config = dict(
    router_score='sigmoid',
    n_groups=4,
    groups_per_token=1,
    n_kv_head=1,
    head_dim=32,
    positions='rope',
    rope_fraction=1.0,
    qk_norm=False,
    lr=0.0123,
    beta1=0.93,
    schedule='wsd',
    train_tokens=656500000,
)
Below are experts of layer 6 (counted from 0) of a mixture-of-experts language model. Rows are named router (the router's row for the expert), gate (a neuron's input weights, with its number), up (a neuron's input weights, with its number) and show model dimensions 0-127. Each number is 128 + 32 x the weight over its row's rms, rounded and kept within 0 to 255. Numbers have three digits each.
Before each expert's rows: a language model's description of what the expert responds to. This comes from a sample of Wikipedia text that the model never trained on.

# expert 29
Description: Closing parentheses and quotes, most strongly after birth and death dates in biography openings, like "(born 15 January 1950)"; also table scores and citation brackets.
router:139109109138148127048127126145134150089076135136101151092125139165136085190082136133108118140139097124086121053112130060056123183112094122158143126123154109130144158122136112155186126089138121105140133162080054145139145165120129182176136123070149048120192140085150143127178158179139116104137072104136104105051147145136120125118178163087116124164139145117107119223096099137123112140155
gate0:140099174115175120194119158178097157098082099195093126188115146134141126162089128133055140185112125085186116119059095070133119142112155107152145045120149138105142125164099158090186045084146165100190174129154139190134119109110107134137140116170112117142175128149136116110114125161178105071105101121113131106105100216094122109147157109141118129147161159118137139118132126091146116154149
up0:077107154111155163112169171205119144086055141181151121152129115111133103151095144133139144184050138172161104110082129110131132164107061138064116085123120167088133148117143149120097121083132097090108134129181172104136125131157111100200139094138052111097094160110164196142107121122116145083182097106091124134112132143148128068140150139067166050115141152108117148088126128165158129160142

# expert 46
Description: Forms of be (is, was, were, are, been) and main predicate verbs or approximators following a subject, e.g. is revealed, was approximately.
router:152120162141114156099146149198106137124042083080116127139191134112093117160101172101091088118123158115106072105174128136099170176105118163139145068116129123149158147250138118127123152091153125131147156172085086159168155165146146134130108136115122086084151148118177160143180151159136103110189060130126130124135137180122098148104116138085119082127130216159099101127098084142154104139132
gate0:122164071154141154117124105191117113114144171129148153152186100088146084122124165107054150125124139134133093122151113191067168118134155175154176107154135087166157154204140160114135157137085140152105178203095130121095134097118157131117146132124149127152098125146155152154096156177118129176129147065151141083108163177098182089125140095109170146128119181165119096204143101142166070196151
up0:125129173145122112144075117038101077129143122111093145131165132155076114124137100219116152153127155104094136134074150171171108158148106145154056074109163118112138109112081121167113106169098150148093127145107122150130112181112133134171129064134160105160167086094122215190107113126150037119079141171133103078134101123181130173125099138177102131140114120123120143104086143086157120095150

# expert 31
Description: Table cell bars and dashes starting rows, and two-digit numbers in tables and numbered lists (30, 40, 71), plus odd name fragments.
router:135112136142161128097133085179096150075111110115113175122151127168147113139088133150115142118100105156116127135143170125079186155118143108172147144175155105182172116110137052150139141120130170102135103122126122174155117150154107121110172117131160048106188163095195144162156128224142053082168107120134194102098096152130126056081149140122163128120135140156095079186102066135137117133172
gate4:141126133112148139087137106105122084151149129100124131125139113101085120159148113089086160125152144142147092118157123136125129087171123179133150075151134150155118161155089143193089119084148142120130119183133128154130153182123082111071131134045080102102205128152128148184095084118192150132190180122132088085132143218181127115118097103113139110187135169176099063162149170074089085113135
up4:174210119092140109079140062112086139139118074108146142181119162104146120103161110135150136204136178127105160135098132110086165109118197135088134150118131104140175112171084109119134169139133156078073198152073154152111149164081132123171155165083164108137049109104093144124115121079069144108106169133143176118142138128098122145116207117166129087166151129178112154110123124110093153099141

# expert 11
Description: Closing parentheses, quotation marks, square and curly brackets, especially in math notation, tables and song titles, such as k[V], "Stay", C_{F}.
router:112096100133159105088149106128145098102078117127094158126135139176138078187077164146095134141141138121124135064152118074047133178108094114139150107124150081157165142115139111169182135144152116092120105165068039131119163171145132179173124104090175070145208137060141164140187141176129119090132110134120140110095144103142127132116140142100084100144150165117141118216094095132120096159149
gate0:127083116105134134098103095103079114105130160120111132111148154158174149137128149169150158176169134097144085075103102120134057148151100208123175138118107102135074148167090197191155109096053123076122094112110071177145140101115117087148102104163115141171211136133112199106123154109138134153174153138100138135156109142113162122133117106144054073141115184131154102121118087151094062127126
up0:124103157153117161132122093158035104133076198123129075110105097121150149144132154156114130142134137147142073115068127129207102145106097183119163105088086155138128154142135129183148175100073102086151146119096096131153120105072127119135131119104097114102094112145081141103121182097141134132224102116119136155195169114099138062174199119102084109151089152150107071134142154145116089151092

# expert 8
Description: Capitalized first pieces of foreign proper names, often Asian or Central Asian places and people, such as Chen in Chennai, Kyr, Ma.
router:126141145180096119096222104164126082092108115102122158125129134148111150156142153125114174103091152169095097124104173106057111153095159129111164116130108155205122150153117086143181162092138091101140119162092116183133125138111120155112071115093191081130131193097152099107180131139157122130195095118140144149112133170109179106105118068153146108139175179184108082149137092105210096122134
gate0:160118124141107104080092160149136162141141110083129092111103150096195131091125153167202123064122121074023123149113163116132114132142121148121131089148150148174138069154098161147134035134116123112140179120095108132101186163154100112180133129138061142127181119075140131155169069142119130097086103156132091107072116179132140107093076141149116150104138130130101111085152076101097137148070
up0:185101136155074137071117134121123160176109163150130112125151120168112215122156101107133141098124156120140076084148171103129103153108148128190101126170112125160147141124094175187126120096108109137177068095138156112104163107157149064078074122133087146141138136125141158129222136172131143146093072154113129171154189095153132166114093197071170139089151125122121167198120095131098115108116

# expert 14
Description: The article a or an, sometimes A, starting a noun phrase after verbs or prepositions, as in signing a contract, forged an alliance.
router:133114120134160135054094087155116090111120119098123133106157122140117081128128145097120167113141163156037081120156195075123125159096153156160109103148115107184150079146078084173181085096167153152116140112076071150148127143112133122159118126124164067049140180121147126121162138155137128107120146114153152081041115171141153107139134101082098107157144211119121094149083097119131112146188
gate0:113091131160157110078128080189166151152139139105104150140140092200060101072217087117105130100123160181109089124143141132122140140163122122116144171127149134142158150145056120183075111121159156194093113149071122132158140120154153138125096151136147090107115184114107031122140108105138170117123126139208100110115126161131116115163105108102116095061114140155199137184141102152130139138164
up0:080056187154081120120123106165088143140153158119133077137080125131086103118183172097165134165138124132145112131126137073107157137099130094106131144201118113143207136132132089143142137109095140141091063113131145083125137111109082132107100123205097097151121108108105159117131110108131153107097127142137145120072086177118175073087034038135182120128146068143150158132091096136103115158097

# expert 56
Description: Past participles and descriptive adjectives, especially known in better known or known as, plus endings like ified, ated, led.
router:167172139128137189147101148118168170164089139127085091143155131165141124172073193122118101118137151098072117145124150119110152137123087113138143095122111130186102098166153113108155167059173143134137115191106062138161187175117084137176094142077124096073136183101135134164124142169152076133116068096202150085089111186110110101126153139129106113119159169154107103206111138098153123150152
gate1:131134138081107104131122165196192113135143154097140105105185149113094161109067166142133174104114124124143138141114082027104068146105130141119183088099122120156076170113194097162158094089194110125113126141124114119138121120181102085158103110143117159125123132103105084190093135069138137148176114066165153145098115138090117057104162157099147107123181079145132093148095127128118100093077
up1:142096103164149137111178128110076139130155119106145091131138111091132060119105126113148133152085136116165143131172114102134146135122157105189113129114221132048118069084161172088094127133096179090121092166136098156135134180150103116167128120134099162113109086155112094145153041168096111114187170140153132082086161178195115131106112125120124184088160164085108116055132154095108089149108

# expert 18
Description: Bare space tokens after table pipes, semicolons or colons, just before a number or empty cell in tables and stat lists.
router:124158156139127137079162108150163137070126105079102119146169107129099127173138138101106143147153128167078130118136204146115145164123141158116127128113117119183154114106066110178137114143141149164138082160073112160123198196173095153103140083103130070115202155079110086149119138163176117117163102140103129104074147147121153113048149124158156122124187238128167113160116092094107120128117
gate1:121167109143154114078139183140053087134131107163132190140101119116159141076149150122085137110103153112184146103086107142128117108095099185172077101071153089133120137148147120153138052138154136094145117059137059226103092152128156099175178150157141121115160117134187112154104140108123117157141123111154145108129181153153115142075148075162135117104134123150109108090076173197149142178126
up1:120075090135206101091122145078123194172118177124121139134131140141159144081088072143151119084076119143087163169059149085132130121135072135145165179145108113132113093106159117127198139121119130058131097113177125128128108148122044164130122126166136168083116089120096078126194091101098126127129104124059098151070120135120109110119171141095096110087143160169124104131116053145083132126141

# expert 0
Description: Mostly "the", "a", "an" after prepositions like of, in, at, plus "=" opening article title headings, e.g. "= Dick Wittmann =".
router:148129116150112152098170151103133161057118138157064173153124105126167051189138130157118151123108123123097136038094191107132145194092125095138162125153178120137135102131143119122190166116146118146132116155083114151177201138128106118095093140099173108088115143087120083185137170169126096099144140101160153096105161167084122084123168138091134157156131155120143091114089066095124068146187
gate1:145093018102145161076141092103108167127145129091161086122156114141155115120094115082127195142114116127143092105169190101129067128083132145129144128147123158149122133145136171141101103066163103147137180179139143095075100110119110151123092153088145142088170167207128074113136108149079119191116100070164150092176121120115163123116120119086147100115154172158134102099096150152084074153183
up1:060113152132092149124124082094111168142129116094187082131068128171106118157157130068177121126159097124134168115136133118115162128097152151084134129184178130165119116127081124160192158088108135153123120136094131103140125098104161156096092111114084125114109082121097049183129124181081140101166106125132167132127112150116105048132128088076094093100121114073126161150031146160074172108085

# expert 2
Description: Two-digit chunks inside longer numbers in tables, dates, registry IDs and percentages, such as 30, 00, 50 in 7900208.
router:163095123123134136118093070207124143119098121123053166124155164176130118151071097114103110132111182113109133144156162151062191155135131119135170128131181100152145137137155111151130147127165116101137150102110123149146126153136130083109145075115144115124162234042207095161142106180129080106132072114164156097113107208148126072087173136112114140149138128117100115141103071123122087143139
gate4:152147157092157142132083134139099112118143137108187112143110124104140150067168193131177087109099140110129133092196092049146160119127171120124141115111153142125187134140151110122073144117070164150125131166135104084090114170112140108147202168087117039125160144118137186087129113152125112118131098165132175152165184078092134142130156140097139146084102166132042100134126115167118114197177
up4:088093168145104093137168142090171138066068148139121184128093081123167141122119172098076139065186171141106136124139133129141100151154131161133117172159160088104124155148150157130130095147108131162208101192146100159111096076097133172183139103085127143128084130070139114120123114090157090127094098100097093126089120094205076151098145100130166105118117132121140098155070094112115217147108

# expert 15
Description: Articles and determiners, mostly "a", "an", "the", after verbs or prepositions, as in "marks a shift", "worked as a".
router:148101125148142118055121094154122096114121124114096165140152142137111103119136137113114179105124159143029114077156174099133145197071140152171151076146123114173186092139084096158200117083189158160141144132098086157161167159125148144154127118144172104074137147125126139130163153157172133115125148096167131089088148164110129096138145128075095130154157195105140071136082102067123106135207
gate0:147087118088080118228145184116086125124138111121135093154154088097135147103129093126102137137124086038168121125186123166116156144113134143189143068130175126101156171096144130136112094140153115074145179159171143133168164124131135118104109122150080127102162143165135135100171149101171088174126120114079098085085095047161226158130121149120099169141148160103090118161110116145161157125116
up0:127099116103129078106132118130085121090145066122099124161144087068118168144157097058049181097074162132056117078130118147116095078123166189147106158104106113076123098144133064140125092160106122139145163074109138117123115171116177120187153133181111131128119180170114055133141110149116173070158151118176113117114164103141158127137188122100111158137111150130116100179152091145114156137185

# expert 35
Description: Opening pieces of proper names, mostly St, North, South, East, West, Car, Al, Bar, as in St. Clare's, Southwind Airlines.
router:119163125130144095078165077179096147060073117143094124115204151139121108143117152163101145131108107110123074092163152119084181150144121152145123093169103132175113089111097117151179176123154143125147105116123097182186109151119094129126105102108122092122131109118204099138119146123116106121105109125158129161096117210094171125091126099164140120200202148126143089087076094134179045178136
gate4:137149119135130161184093123121109118127084143115107122188139107110151135133137139105104105129172140127121058081116136155121214122113107087163177184089091159104152126113189157082162080067116098129146156039165100157152174139137080143087102088091075091134116103096152057161155156129121130094142134083166137150099108153155179144124150205100086107106100108129083138109149186118123105161109
up4:085122129133097149151123093153105147154140127169086146090133144148136125128099149156129136157159132077124052121134131117126153125126072103138199123164157052136099121125153157066117074111148091193116129095190120200078133159136086080130143191117111019113139097097113130129128196070176111094148130114128127112155128141071141127114066142159172124163109111121119126158163076164115126176140

# expert 10
Description: Space before a number in sports-statistics table cells, plus mid-word pieces in names and terms, e.g. Pinker-ton, adj-udic, Cast-rol.
router:178175086117094153094153133122118109125093080115109110107143159147156109159138139150150156075083158110072102131186116041089153166105147189135112137119130145198121128153108120179139152125177158127092162109068096126139168200159112131101179089124121095088159177080151132138122177141123126093186114095133125135087160153083100119096155138106108113178189182143090131190149087126118068125142
gate0:112096104152160125118104115145110167118095080130160117098117115107142102116098125113177112075077127141099174141174115077089128245151172123136142104158128140140086150125097127124099124126164095096098139105128230132110192137167098152165127116086062137133125192113121065172133126194157091084130134137079159107179114141099119116119118134122122059096179112108091142112089159115126087144186
up0:124135166197094114101100120100163188178088095162146109112083148165142145093130116123075108091097078129138152157158162194101153156075102142158114086124038155133111066155110120139116148115104094128110201139109119137151170118172122103088157142100127120156107103106170116162125107170105173172169108119085170113125147154175186157096186129108092146105096060167108076100095141107121166141106

# expert 13
Description: Past verbs and participles after a subject in narrative prose, such as said, announced, built, published, was.
router:115168110122111112136142140164159187109123079103079163145159160174125139171077150138091168081131129165161133141119136111107131125153091148170143089121167125163137120189120098181170164117183174122145101107120070122153110173111101101160127106074138067052149181125124132179145138157152129108179071124192163122126149154155140088112120130092112134146142214174090067193120101095146116154167
gate0:123121165104127076154207140097173089124059166108093093140156171153147089154124138149104140149159097187121128158140148143145152192072075142097106140125176115109142184150168131127132140120088184162122172135123157143146121134098093072162127151140105095100131085121135078124162120143108143160143123137168139069087085115137116132145157151127197146156066194156089129195187131125178138197144
up0:124160158107140141156113120097175099125135096119136148125163134131202090141128158128071134148162093184147117095161156184169166152138067090126093110137136152130109159170175118087096157113124178163178158185132139135171161095136106090140113189108130113125162088094174139117142164126102170142189136105110130031112126090168108127138180115100122140099096246151086099157121138084112110142138

# expert 37
Description: Two-digit chunks inside larger numbers, years, coordinates and table figures, like 00 in 2,000 and 20 in 2004.
router:189117113094173128088132119173126099130062115144034122119165167143110107150084139107102118136090158128097128161152130145085141151151120130135169086119123082169128082153132101208142129128139098141154142114108105139150145188153111123135141070117177121137159178049173129152151133135141133137100074034174126102115144198108112113089156108109137097165142170121112127152095078070112049145140
gate4:122118151156118155101115099128096113156116096154107102161155142163111125187075140124168157145113159107172118163103145106094130126071087116109141136117133128157145155153149134137145131158156104154120112036094122168098132167103142111122053129166166112178184154106095165165142150095137117104143094107162113188140092181100151058168166097138119071174166088110180164133248121124103083097114
up4:128125098156137125164149140145121132160188145165145123117125087085124149170095144123162121145103148140130091072069134062116167089101166136152088115139126172170063174085155141143131134154119137179184089109209154183097154089103099106100131101118171112163152190188177105130058100164119124105164141146117166114159187169137095171117083117107186159108128163099128179088128121126124105076136